From a checkpoint of a small mixture-of-experts model trained on Wikipedia: 761M tokens.
Below are experts of layer 6 (counted from 0) of a mixture-of-experts language model. Rows are named gate (a neuron's input weights, with its number), up (a neuron's input weights, with its number) and show model dimensions 0-127. Each number is 500 + 50 x the weight over its row's rms, rounded and kept within 0 to 999. Numbers have three digits each.
Before each expert's rows: a language model's description of what the expert responds to. This comes from a sample of Wikipedia text that the model never trained on.

# expert 30
Description: Mid-word in proper nouns
gate0:469454510486622554520490475443442566518432508519490469531477571430452482562547594498499445450453524602501580468467581552566523555505471505460465559463529479484518475487442503467410456467438545567460506582421553383429473494486419524580498442530466492467522538486486570503487511541668527402495481418547506504578485452501508462489479503430421474454441533454520451564562545426491469529560
up0:478587459545517495484553441437514496526494503430579436483545587479461414474553533452455525416495460476425464472444481560475522518475515506510562594543433510553571485514555466472573515554524431592561442534473495543597487513562583572495451584537492455487511497524380527507444466543529429503454484596520487503618535439408495452421473441538456413465576502419515463599476476517532551484497
gate1:549502412616518502563407558494487438534485599583358619374474557512558500525609501521512492485420529470462571446542480494463456539439505552585541520478420498467473486530479522418564575513510583536494544501513475408515417531547484485444550501501574503488481478501485513532536439521525455474513504497598525436488478476517460523464496475477492563463500561441547431463537399494460576565547
up1:479397541467486494436570536481440532476485532478523532512560491501523488494561486525495525450468472601411468525455536420452543413516493605426541470457409556456556513459426521530532529498495555504518521523447541507550541528545445457454518580432541539496466543547436477511358507520494480541514365519536574555498433507552524504635435526506430491423470512522387421520429560582437499533463
gate2:491465430503518425517501467570476509501524506523558542569523442479574481440430620566518545412519597536517541510505599458418458452456469476464498626609498538478569460557564522477585454532483466520534586445552538445577563427546492483562475560521536510538478510495431556497458462474459495549462497540519568516556507546511562519564429487444580475401586556486423488531429471505563457542449
up2:472428474541492579552524488501498480514423440419528494484488453465370438530509483436445450558463472516524477478468496386554573484575552430541397506566474574587533549499499491507577425421481482439507487459522482592501444558494569513551565453479397531376505420533432520499460466504577429555544488428455428485506479456412447539496500525547507465504443537552508522571453496544434572534482
gate3:466413476485511591469552507520443492436508364486602364429490473489429547502428514548537569427469471520537471541510517480580483557518590503465465524516510507537498487474501532545441506469523428458511491460545548514560437552482428548587525529591458526507504504506419529501504450563533420563420492515477479444545493430543539535474532472486411344622478438521481484506532432557555465526443
up3:547462497494480538443464521507570487426498563419466613519525420541542573475450481425522489496496373476469510422541446597526454532505544393387517518478431487538505549460541540482445440498481614550513589503528566410502487383526528532588504514562507441483485465434446508559471498440543576606434531553522505536510480486499575528559504501465526476493501468559415452501533574487512524589463
gate4:518389468492534576529511522506450553368485477427486459458546550558513543475403416413395485490506450553550445452485488520494438576544612438459455527521557533551458524602493497451435503470377628388515481495575551533461510490516532471493488454493562493436514450619499499472492493570504511485464478540491527436543392567510518514527450504529519514485567516498513464500503482567511593550483
up4:471479502560552485468500508453555634503482452511492468589459549379435415593513471539423490526479544442456415577426413533446503518518424469507570450522561485511496558488368486521525535475471476459537532414554524483522478509530508485604516490535507525534488521485538526474573480502500547520520518382536502454427498539543533560434585529385446503466517466447433581510546450397580540499536
gate5:588467495520531590542489589385550453453473503513486482512507583470514436485526468447499461438529527497485551582514512492591545474556519514463512540471477515516403553513520461444505449414454486525508506494521576453468519381525512384576528445509529494491443483486496500528487435544531465510494636510527422520423507491598530536397501412450454534531540513572490594487559468394562547617560
up5:571450507483507442497547576520527506491457536518462515525582544495502447537514503473589435512523479544512560548615486535470444448469579514457490497376495511455431545502493441527499415515455441534477481482498638512491457424454540439461593437476514561491530479471626572536451509527518544525498571499541413551492464424532460482469531455477471550623487596578480434442601398448459511523525

# expert 28
Description: Lowercase word-initial fragments
gate3:392523491411418466574521546537400556475494426516492511593535442520570501530508510478515475485498401468435545454495544478538495491521592545499523528537450542545550451416442564493513440558539619515442478393505444520472495428471427567575443555423528582479559497465465561468570513524470448550490529508600548499539495501470631452517549439499463511468584484535593471515427461506488542473471
up3:576478428507544490551590474590536524496498530559517564541559427548452441513531508514476556424507511414541551419542476483415562461531544628481492505528550380421512486464510475431568570512534486549424535505581574433562497612521545518584478485520521464438517452549514480450464516469464533500476559515442503521417451450499523480392546515471515389462505524435493505442528574532547604523532
gate4:469504472545497464507484524545495580518457522467485455545525531524437581578435499570468574463470463454522501508539573471478583534410515428544468482491535521433520561449430433446468561473481560540504481530460532547402455595578545455492464512582442494567438556433540537400508529492456529457417424546590414495452455533439402531448581493497517508539474550395490422513471614496413532504487
up4:479458548451589612471581540515535494565536583492552573476463483437532515474642502524424475492478501524396510436474478579487502472537495475476450537484558520473424520466677480573464460478456470459501519464454500490566498417456488429452464489550464474480496421551448522561542514527568484482536535498484520489514593442436581527544399432479431479521523385578549484493458513468575463508543
gate5:515423558525576564567511451529555549499516546496512509616500526491471464578574489484478414522494510526524473525471541558533530494455508502441422509490549641453459518433539459484517462550515528449559496461464538510526468446479430427412548498543476510604448517499520510522519513486373404494452533468479509383440492396464463534393455544514490446619551452488565455503448541431534398548453
up5:484548612560565477449519492535480493472532496519558588536538419570521468594452511519570431528460461451453478594528544542491532479465538524489513507427548472586479502526489537437503444476521445495466504537490488536406441579544403457539506437555478460427564511465549537553414441541568512589410481525597453531543482512402442480497438413459564478526382478544462570454489473536564446574470
gate6:455515452519551501546505572454572466484484477506449552538516461524423503452516539426567460444566494510482527422490527539495556490538475515571417467402556511506487581591477566493507473568517575506541442624546502457512480480414500446522462633478484417496509438527449464559483500567528538465576485448441609479510430465494440507463490517490433494569472632502491540509628556418491565570467
up6:478559582474611460514490556421518546513557526488541500490463456511452515498443461502563509450536484507537558470595476504488561504538371545598480476396539496489469477583450534477468442520428559455536506473523540502517406425457496465565460565428467503479539469494393472547573481500543476487510487560489495442488436460488472464618400541494464507444490576548497500569586520548568464668514
gate7:531546558481535461553472512558514428523574540615469560558528529485539577505531489597566525522456454538410478506525543535473492414558545438478421455484575497509404404484501513521521472481523557408487441431532480501559477397474459466511532579511551523506433474523551511598509476504585486490503597465543494537434451531518438480536503562481546499506600541481510486383468484445633520606445
up7:435535597547461457457534595613525509494545473511521544470534470560503605519443528461555470519517529403453531542493587451493540519488497493535529540387552483495533491463481498487518501526600550516494486516513539493517501567524431463545507578417484470427513571544573560442451402410559530540574609446502563537459557596507458592466568527387476512484517551425600459535494503506544467516531
gate8:558485502377592595494556516571518537516490529447422485537522518475532446544544490488490503410561460446484509429527545450452443506499550422472508581575485499500451455413473514507446456454476543456484469535520408490483488536575434541488585506395484482448526563509564508493495560566491457495491552528543518628477645596547491449509533439571550450496502575447480498373578526508463501518453
up8:468508393490454509432451549458511497572560483464554365548442600514471489485494525494495495524472451471514415489457520488559483550556488451465486519595520545561454445414459558514503598478519517460451578433540383564407509544571460567530518545542577507419568475522553428538433425466535524499465452540602542493604483436530501495560499502551552473477507516437513497479487495436525422486393

# expert 17
Description: Mid-word verb syllables
gate1:537482551508446507589520503449518464453471518539423566485555447528498474543534323396505460422411482513449599524506549529440527521561537478598525491471444517541494584540489574558480454473499527466522549522440535519459442477537538526433492480483586530387531496517554473450479478527494557483538581588539503475575552577479439491603441552417514466435588480522505413469456478526560464493558
up1:535542534474539552572447519508474488518578400523469460588494602529511527494509436456425462430515492464494518459506444570554534509514447559454395487464431497517464454428486574484444464511453496439549521530511448528453502441576428561552409412546438564480516526419491496486534467430563536459487509560493462454547469527491572439454521447566419536545523573491547400472570662516500475583476
gate2:492576487476407476570393497426411498441500476508513462461433425543474566530441545512429438488410461524524567488557534490417496546472434533407567540500482546550559496428494562547515467401496514504349534456448446557520549449396525451478577509511533501495548564456562502500530505485510493413562498569560547487510452509565532463513535475538510512544548482515442475409447562471478505599408
up2:517463542555540489382476468520493543481532467516495571553539464485524451584497442538511525460478488534513492537518568570501546507427377490485556447544430533531623451426554438450487404454466431570475475400508470476528467477570530525581468577464557500525480514466538454559519574470579478498483518543537481546495474527517492487443614386579526484481547453369494536409504498513578508467393
gate3:441482580509457499471529557590508523487475511483575517558583571514496474637559508480445539401492520552491441523520520502558497620511491494553449522497583515425512543602461474450444538441610464547497492431549507541510520459514444523469530523621491510467435559430518495499470417531501546444514433507580564497539459434417514523476480448586540483464504537562532520561428504543451405556394
up3:375396510495520497466504516568575443538531441372541501582577551479523504490563549464382440500511569569462538544554441491489504539504509456597499540543515501424499571499497549476436556584492463546491490537505479545460467528491532551409559547629548558461433490473478527515496462561487559491446472502543489475559572494475420609497512396474589519555483495509508435490525490544422521417471
gate4:462503538489440462590501484522471503357465488513482494532533478541392485541461482493442412549365533543527527465482555452451533530546443504433601422555437488509501565551567543536493470535559522553445513542449418588499485484539482466572532481543538530421506429495555564495565462482521517444584535488504422437544458539598486417625530435518501459525506573452436507457431449504423483498483
up4:544486421536549464606491510502525599545509506451502470476523549544472424551469518547576527441374474515484439545537447482461511446565493524504450418560492515497562445474542509568463498413505506507406458539505504528584647537487523412556432446456508551474434480518478437490470498483516489510411577543606512493444465536552484518506435547457490495338578479506442527494485405477473571458477
gate5:418344504392460461436543467498463466526483573570566451524472497563434534539499493569531528449454564552535480500488559453426688500449491508555498474511444508464489543552480478432472582391597509614472447468482506472473534552536480499520470428535550400460442513477447521473484556476488438509568436500543519520516544454508505430484408565474531453508524540442503526466468529432528491450479
up5:533482402477538535455603514535537497504449586507571569491454588430537576529464413509588466541505505596513461561538482429463582436519514496485478632469527510456561551492479515510537511452478588531507506485504465500526508566560528507505410449590468547492430495522486440498522483549488474527447519473548407465443494505485546621466493524464449405472580428542492583450443523366485453549438
gate6:562570536609542519560495463499517498534438586531542563550471379445544538503446515527460520488484513475590459547476618510479518416485432460536473504456571440503473519524503467459531410434629562540453427444537523455465492431542528468571510480501532539522485563469468497498431417516474471396478610454446491447529503521496518528450497518515561572417517547442568606469578500444564520560541
up6:581569550624614439493431520495493472468478549406503512547498505471507494547424415536453509498459594528500482510403571536490532422477425485502446549525562440529442485465479599462558429438583468471445462469544483451505571456506515526544511500579539457460475495402483498530391430513547550406433555463507483482518495495426486476377447457469531578441553498510512534472553545491536515575555

# expert 16
Description: Team sports vocabulary
gate0:560402471476556479494538526481572451486558467522529526527571513544462515543476425536617558511559428474537478533498473500499501470555544407530490617530553534497566532568438536480531538527483492536506439442520489590526417538481514504479363447480508565452472433477571468481597400522469445573489474454426543552580454493509548557552567535574544565576482581502406501538474451436517533553564
up0:447568570506511570463488638473473501515516475504516515466474514653539469551431581404481504500576453525495517498432433606554602538510466555545448443512575423552517454510541481478534544410491533493546579524502417535423461475429488541528503474508502506420520501538511513538457507467560566571427471527503566587509557490533509412553573399547521576456491443460466520416456527480475481479451
gate1:587359497426532418487507545524494553480536469528457546594473559475545510456493474479546503515542466536409486491456485468525417445488444470608509446539458481526533556481507500542553550465457430504576499569541461510553611482463561444563557541562446472420525632456520510502512547507443503559500551514485571451460508471451552458446548462509472605424514534412430575595433444514508515534561
up1:504472493594510469591499546500589466433497497481463453499446543458507553591521596537482483448573417449600453397556430414575546507522508517453549569593466499496558510365552453596523504513485453466457484508452514529388490500467510471585564456475530489494541457478441464481555531484523460473511488530521499504470473520577519531409451527489481633576495549483503533456505611539567449469440
gate2:411524453557485504483481456420516537481537486493570470569431430557547391482508463557511431590461592472533605523487602469506520506513463508582482443390496464551376463416574511491508503479418488460521579566531595467454491507512492501489607469594535542517442550522507402563486522543546459548597489524497480463466496515477470523504537423510535485499520540552537475543446441483569595552545
up2:559507458511548503521452519457455596521446504518490475545479478433508518501548428496439493483511557402393572482484481452619551504513548410594424454532542566566517484522548549513504436449443592531566497514454464628486433455468496501518507488493528477557462563529547537548572593526481468513510526459522505371423469532488501534509436485553455543493431511503520464473523451593558525629617
gate3:587519426493545490488484569453586491521547452505455499518458535535436501448484570487451469450551432597501503501502462530549463518457523499454433490535571577553478523429474433535544546445550559385569513514533531532461460529437434534346522528501533411442454559501535586509469432582420501528577561554416534483398575461454529483462462494415417529463456514477518458592555507522492513444509
up3:511429582445396524506540421478432527515429557475536500430498359412420474494572423570494505479475470481521463533485546494560552530500523462531511378526502495458561490551471442507485591433464510523404447450503512449470630485520528533482531589494564550476581521469516455497458563401454470508518493475563507479505492526525386510549505642518528577477564464536476528493439479474521456432509
gate4:471630484421493530555446437504489494497523524568471495462501506485445518553450452529386422557497480587576583560509439492559512519524538495458452537483448558505496598561453475540451420520502582535480410463416569490545530404522507421408576553555482496534531540495539441601411487470439513496452495496479531530488526463531481474510518510544520540545550658535513540549418578511564444495497
up4:457509560550498553467542483396530521488396505439488505493545508447537505531465489572520488560488535524488558498508405458562479385474574619409560372479512528462524558561547469480555506509496528463504450534489572534497573455522499448503512449526467368438517488435462516505506488532535609439551423568502538635526524467502520541559499495426513566459613503528498514488480443419499462413554
gate5:473504550480410551464572483508482477515457512540533494547441420506480519525480468476455423532480471580546395511486503480564482487534431520427521564576522458432448545413404486472443397455453563508541449426460547480515397582486517572511506518572404535456593569467458424538564525463455471604476416491579501503476540539571468437391568531447459467470488536508498421542476551455444492528507
up5:550508478530537423587505544494559491531556523508440586436552569550608430535496494526515474524490508606439520479557457535483515514520540525474450478519464533465542547577507515461517681519441519483522577516491525613473513459437460488465520427406472533464433456510480479455472615494429479492582553575453404529429419595455521581515460451493454551487427468482498535482491457502524510412547

# expert 55
Description: The piece or
gate0:449565427468511507538398642533576510468534459504498512417462623499537473453547524575501614444458486533558454509520444493396440397596427540543485479477626473584475443495531555421491479531456560448549567528543445477518507479530452450560486511504478594496528506508483441425560511440515511444492481497482556535501433580556534515434534524498504482490482492561519528449471522399574502468501
up0:558644581513466445436543523475386477507464446523575510503547506467503540431594453410535477442497515443494529599504495452413607507442516504453584499500513539425537496511599482548556461433532451494451470495461529458518501568442440466531385488496522531461578537488572428553492524399477528503501570493434531526565554524518489526493577574478478544543498561448476488521461575507445525401549
gate1:545457457539467525535435555458437501514493458406542496450452436510544440435547496477518456461541530553459558494585540563424496551545513534560454472516422587413622458457376524509416414509421535464423460416444525531397552538476514478531533521480487470444489490471486453417451485547433392561563432507497463514500560486580426561539541534536460522514540437478503475465484450401524529517470
up1:468436497458409497505493533461402488465541371470470491575476505572473506538398420521554493559487547437502570510495534438523456501439426549509409487469581464470528541502430458477498490492533438500512478415480563456510459438601393444556535409490435513510462466407482563525444452472469483487487529510496463568526551391615501535443488487389475466461445518575561603464525512469492508462520
gate2:564559581392578518538510472460453479411534446513461530489568427417463418454502518476479419496606563593531577486501521523518495590518411517422479500518447527501419487534506481565452520559514471551517567433415567491494560434437471485523516598567524534510509519606454492530478559513502505464564569499465466377524464542552457541495431459463439491474491615519495535458503441428467494536554
up2:489493560484494534472539447495523428528461494524464528491538453388559515461529550408459468533516523532475422473556486508534527543559506516494542536594519492512469560480546439456459613483505521627483484434426468478458558562558487471460509511486501356516521504584487505475519531509345455428555549536468434467467566500399398474453521566402535548571510468537458509541562371513552491508534
gate3:442491461504456461533407574454459609438459386476541506590529448531366499532576410537463577478496474590459531556561524446570504498529583500460533464479544435498516540527527563486521402520580489473534564534549477502524522426537502477520556540529501456453494531513419519524534519455552510549523519435536531456514599450548564555521538370430476506482445466576490410458400478479487461536489
up3:473441527428516616428563485413538516373507549596604556543505527414354459494498529470543544490516413553545575592541411499534476476571465416502522497483511533414488480499426513528434431566545526526526483462521527449563534459494479536456517483497566581559528521495546511494523434454494544472537472393533427513493426450517434526448488499556459476480470467511577475428477489572525439479511
gate4:412399450538460465506454444525453551468524370456533542559499522572485524538514471454512520535512496470488514506549520401556526400546438503525445491521473548489525530468439528428493513609535500461498464462508588480446445594623480488467473487522487546481443492411474514544508572487485447438497525555523439400498595466483486514399354456445451459611519535549514527506419437518452518550538
up4:487489556507523572492513456573589446417559446526496557379456445427491466527548477496490457470382527568493467498508509477514503425588487491548582529470426487502393454532605565454509459550465557607592440490481492514523488494514600536432476412567462500500498476476482601543467511584551568471492483489605438523452509523399580483557498607503497497504495453477509507467482504469576446520478
gate5:468435400475470532467468492516589388598468491513466463504476459535507488467615463538559478472502533618471504544456460556426526475490521441472510488471586592467543403470436543458587575470573481481549446417459528490631463453500509533530471452507554502558490431587552410493558458486542521519466571538474514534538580463517446560466493552515553599537453549469434464429439467526471498488539
up5:418514431509587538439485482498520549558427516507542546546515571532481521476609487538536477556552536529488590454558476448485519585470547467494394481493462527572530488498433506455578538558583466427552469383606571449533555481448442488537391444478472483482463507559520474442489510424497494490478468568601514533528566470565508596441520538473503440384460565474508575480400508462483508516483

# expert 26
Description: Capital initial letters
gate4:514501463499499513674454417463570439552437502492522545483483488432545470557549506413426544527513557480522524429437514502434476547489493432545514567677507528562464420459537571536485477495469502406529424568517500491431520511497535513563539469549450409557557564491476475436466507482494578452436522444370487532511555444369476519525471440467509521496508501484493500405530481528502485532502
up4:477531478571501478553517467543475381475381549548524491506474570467507457568450509468472549561489500513560449527563545459491479600508501504439456573560575487580530480405462559581551462464443455513487571527470552500552537481502520435511501472492549541591587592549496459438413554525423568504569485509492506545574455416586516505489472550533584392509555507475409491492442479478431567424522
gate5:541478449427555584539450474449484488499487486526429486556469493488633447571546516527524582426459530545595541503406486499427493503554534452516509450553558494525488417596486504470547489441558533521460546494508496460531547494451560522494496482552505572509551537566529469495560524548396501641407476407616446564519535555558445460525511445430534501438555510471440506499414552425487419523517
up5:522483558459491477460479460449400513500546453546547542521400467548516470520512537546458424551513528536431525499449540508460561497477464555423526480510517486439528549648495485570432539476542547534528393488476504492447434514461537504451472414529464542556480593530536524569483508614442488379487454595461412452489496469494480428522550478565525512359468504502498507518352408532495518491535
gate6:549560496413571454443488478459534482549503454539556533532531488585580550438458555486464461466584460542429570500503485560642501542668528465543537398429504529524542516519506508481465444493460464512532592547430579597532488527541507521571530514454469511417526528469556557571539407536468520574549514463578479546527404510525525585472459507483501526483522547473451417449519483493438484439476
up6:412522476457577496424563454450515612550521463605510484442447472546512595495463502487439474465504529480492551438461564524572545539666526464553559448484458572482472521480491559459474498467543496486606580510459554561469495578505580495626519476492435515482483489509528489537520456505371504492525539447561516549587539509439491470522452529443480404501469577418492449495468547470435499534426
gate7:451445474442460380481516525478460532591488445482452556514493443526474471498504431509519509446525497567536455467461516467445441452598497458508522593478563524563579467509503505482458543387552428498405489429426520479463532556523468447509515509548425522463414526557456474431471547460503433541468434441541502461462499452596442501472571405404472436548582392471475438456572569507536498597499
up7:401456474481503525524411514525543525473513364446432548563511503439477511561572532438423477512508552547470398433461512533418453464519493402531530496495540489550502403418497575471473530470484418453403513468528452455577614507451527454445458522510476463444527531484523570500403560434514484536559497465582557508466505427575495441486585525415471529528594467489482560421554480532478462470513
gate8:470465446522480564477447433322512495473564507480485455558530481382512465518481506477522485479468500455483571493519423459438486613504557412490364450564542472497460542446560460490539532455459427383454595500449526513428512512541427572477467503474458433483448469466544527503517435495562424531441535529566419460416462528521477568515470516553560451563545546460491516444472557499469485570462
up8:473542431509486514524512453519432502495472431446511460504490485512454473464455471630494386609491513457459546554537475387500586529444503521424477443486519498530551531451558486512525573524507502567352479438509604562449490522511499543435476438468519490485492470518507517455412472533499424427499479600457500552503484596501488546562561516490525539414461574567611558596448475500434583531476
gate9:516579475410540567502553450531471449477453491501420518464543509573551436468522543543568410522497480491544481560569414480506469507506564538488447545479513471498522464512544439550571512461555475531386539512500524529540521446526478444455530442453555481384434591569557540463433481480463456620521438429544614365438474467498547445556484519553447511501478584469522615522522484556457442488506
up9:470533635480461529549512534490509464447542376487496443470525529528470547464506455486520587492418428498414616546430534376481531446525505519446554487540560575485507631493558503442509554424508464564493468450467426478418491532474533481539568531535492455566493539515481521558466517596524373471399516523409486508483506513453449509460519516508422501473536574561440469449464478405494531504470

# expert 43
Description: Capitalized name starts
gate3:491388499607522479593474510546449560487546495500494526596558461514490481552592496532523456484541499391548504462577448564545449428518528555543489524521504514505548501500487574498467499502506485503488503526446464441502554468519461432489475517579493491481590514591560486535514546420453473610376455372492414476418393544501450512524498536458464525461443433496501421543384533538561436562534
up3:554514426438446603458481486550545552495504462567480467457459466533515477422551532549411520436515461543504524508478512516546562598546513462441504512548498533423591474475483576438529487485504434458559549569550446427565586622507540500527518555406434412501508457438486460613493482469539587513528538481427478503560636584510526476558430485578488460478555526534413521486478524506565530529511
gate4:490507511485489422603462507553531562511475458481446486537527450542423483524527546524457572460426592527468602534500562412535493541576426532478483403452560468518542460443502525444473503488500401471473477546471516472417400542399533520494461497496492504428511530497546520513491576457494415451502405426569518479494527616390460454433585477544551481543518499610532526397443569500487509502561
up4:477473466440457455463476509512503429517497470485547545623479518552421468482516456433454529412524507512535407452539442519497515504456463513527419546565424500488446480526597369541492479415479524437452546466552436595460506573483439495503550485514456541527407422448468592506466361402501438574397594514386493464485522451504520525535469529514437428490540544509495492512522453514477499553519
gate5:413488566545496527534543417550499514554480420417512482609541544514584604525526483534504539547556495435566435456575556519531587461455445462482460436462500399498457563445526509472463514549548423585519473520495585363496568493470468457463578485474478530475565454453473509607558456531433500494463462526521518446542599497510504516442520490439482463502516594473513474382493595492500458477453
up5:496494457479521537470547435491496526479508526459547459546535564448469525388553498433518537543554595451473399543476337487550478428573522558546583506562569482527473457564431568515465479542502594613467505530543482407521544424504525446453473539425480532570409457509425473558472473426528542486465476531534498450487495562491511517500492620415520475481540565481481587496551552593534496509481
gate6:498480527461518572604536548577509426566520515534495481504534465555485534498499560477611550473504485558557559462520530479599507504493444477368477521522478476391453473474440562475492469472548427504538495472507444501631475484394549476525526552538514499385549480496431486512554448545516569481578479389504561549532424440552511535524463428447545533569580487538552524491556514427583589464548
up6:615474454509522539537576504525501409580533495562493482463518418555480495493545498493507527472527441500555454475537490466545535455549512506413508477596542425470488485490376447537484530412521448423455498466498474488577440482450569487523495548597476474409474467469396505458494539573477564468554517394555573578501371486528527567544535428525463474551532464572490435456521541420570581452458
gate7:526561547492471475564499536458457530465553511501487607558556548587577472606506502469445478485519454465582600444512489594484499463608449519485497493506451564440476561508522434496458478560435498397443581552488563402480488551472559448443487466399405424546515447475600522576509490538469585518473468536509578457504561447474498544473482449462471529522476549491498399542496432505554488560423
up7:487564433464376505507454450438516486482493471504534546491477479367473472502518484471575501594468554504511466513553436448528488446351535448546544455544492543437419473569486506515493553557645540528561544578533410466529474560606497500564454441496514478458454494462508474495525570551552397520432460433496421526458451433489541484511591529478512478544518489539496501528526557524559520493625
gate8:519477534546493471401564573483551525484512510470497519507441511549546440409493526465552443552510630536433564460526526514546578490456491574467413475470452549455568500418525567352566553532522501497547573537530426437547471421458582436523499561529495533498527414473560577465473488471469561507543501455491536455471469443467495506547530510421484486563455590558521476510523531548598569618449
up8:504506523540445519540443596491496547480562499520453539506447515592494419489526551514481416422562521534463512560511455509437507444498412486495491507536461474547414474514539515484551611496623471418486492526523438445541531591468429465547528489506488519519525526507515553488415494470381511512555496614504408492434531549417472510553512518460460598591419509516563370531559567589531531563478

# expert 0
Description: Placings and medals
gate0:434460470468524553495491480515424532449505465515488426455502489538500404454509496503522420451515549492408586444559541547484562464512476440413596522452493551526517569419589470481481448514492520472434597439501517455513424448554430461451553485485537427452541496544458425581504568379576452498507522560522480507556567525491534525440571412455461571485474575559503376467568459425490465446495
up0:493502398453516612593512461494489481525518527464500514456510456538472451527486487498537459581460689479363530493492514482593548521458549543468534464542513459509524452380492457523488489514419593499576553497517561527455503463544457513510512461485569496415577469500439521577513542401502486411529491414460569560613542547495474561451480455498428485577497468530499418537516479505540556483511
gate1:520485586474515512521544520497577532520599443388465439559486525502497591474514440597413500474409530527514572621490571472468450501495438504537496473464532454548442543587543446472538585413460512492446506501480441422497517512534562421504456516561555438591490485381505448554521568558463493511495537559565463443518479459496488472614553494536477498513477521421432421529492441588562474524533
up1:533549554487524434592515442438557456607436457519499495506498509547466594451544523505412496599522541454597516527542578530462519486551460448452511437434445528468466596478374466509561554480505488525533462344418545495475436561442503429539486593516471467497532539545549475519558497498536455447539494554479477525473501538502530544488479472548558463443546462322483479467501541495527480443553
gate2:525454446529480466506493504491451464551457529471518500505510515564522508507545549527435471455450484563499456418457525601604532471431498447514511478466520530502475623460484459423462570405548458516514509513514434445594586540526535470387449490499423455511476483514577540638574498473426521445568521431566368540564438547488506499479499448545518493433466544555578542511445494465560464460380
up2:475485468485536422474547477503535572482539565454576543522502487441498541519451542465415456452480469482529471550402445430459608516463439536573510552494539491452552535515468612449525481445459523534518500567460492518467505513507537463562499530552520502591519587425458546405551504453506372645499414574493462488519506438587530463597479552520490536536534514497506639433451469435516511515573
gate3:479421421530548505489457534480474427508447536545520487481482567411434434448491396512566513591511386526556509489479523530580473489515452360499491568400492523539568553448514500542474389530567522534545481465456508466526480471439445510488579566577493464498503532545472543599515537566511483601486503472398583493452474525567547583462491472409463539507536542516519581540564503591515488452475
up3:458441536507459607491541473501467517587481445431400394500470495556573574515486587407555500442481552483496419520549478436489540429525579571438494582541467488520527505499509504499480542495479549516460543470467454547466565413566544458553492492431568521492529510493404427490463476476493455463479555614506493577560533409503448433499374483547429501569534534444477526507539412439490542503591
gate4:517498531488482538562506440546462491584491519485495491594544461528559533437357413510585512498527445440468442480629458556547467453453477512496456495564550552499474466493450537543414509417491502455471571560534549496521588450588534434431473571481464447527442455538516489499479433559621457419559449472514551525500522444549497475445445512501487463589474499457482544432508535497572582373520
up4:422507502454502442434528513576486436575524426447512479548499431507552499528432521495542496490494513481449472491508491467552547543434583566466530549483568594502528494463460550386470546500492491554406505513468516522528481560571545515442467452474464437529498496564464511402563594551568465512548443437465445483465502483486614426475494510421453421616409437528524438493507540550473648459583
gate5:493497475462515519525564471437556559608506461487582493618428443495568432399527529459461549558541491509508533611482445615506515427489500466611486466476471474597447529561562491557505417462559437500574437554467481502485549434441386507500519575562562536475462523518554517511529485521482542466525485482581540499487435516387510488520482443503432435565479500481527543524485486457455416522607
up5:540519505408520524462534483459582435475496486562606529524465469540556471444501555553493556647540453447556566505510515524572441417420481510507481514506491523486474428478484439501517410419546420569526474500579592495398531410541450463524513453486489503509422493542592612428558456459468501464476536504546515426527448505500447525515549438510456463551548500470568528535451456515387506566589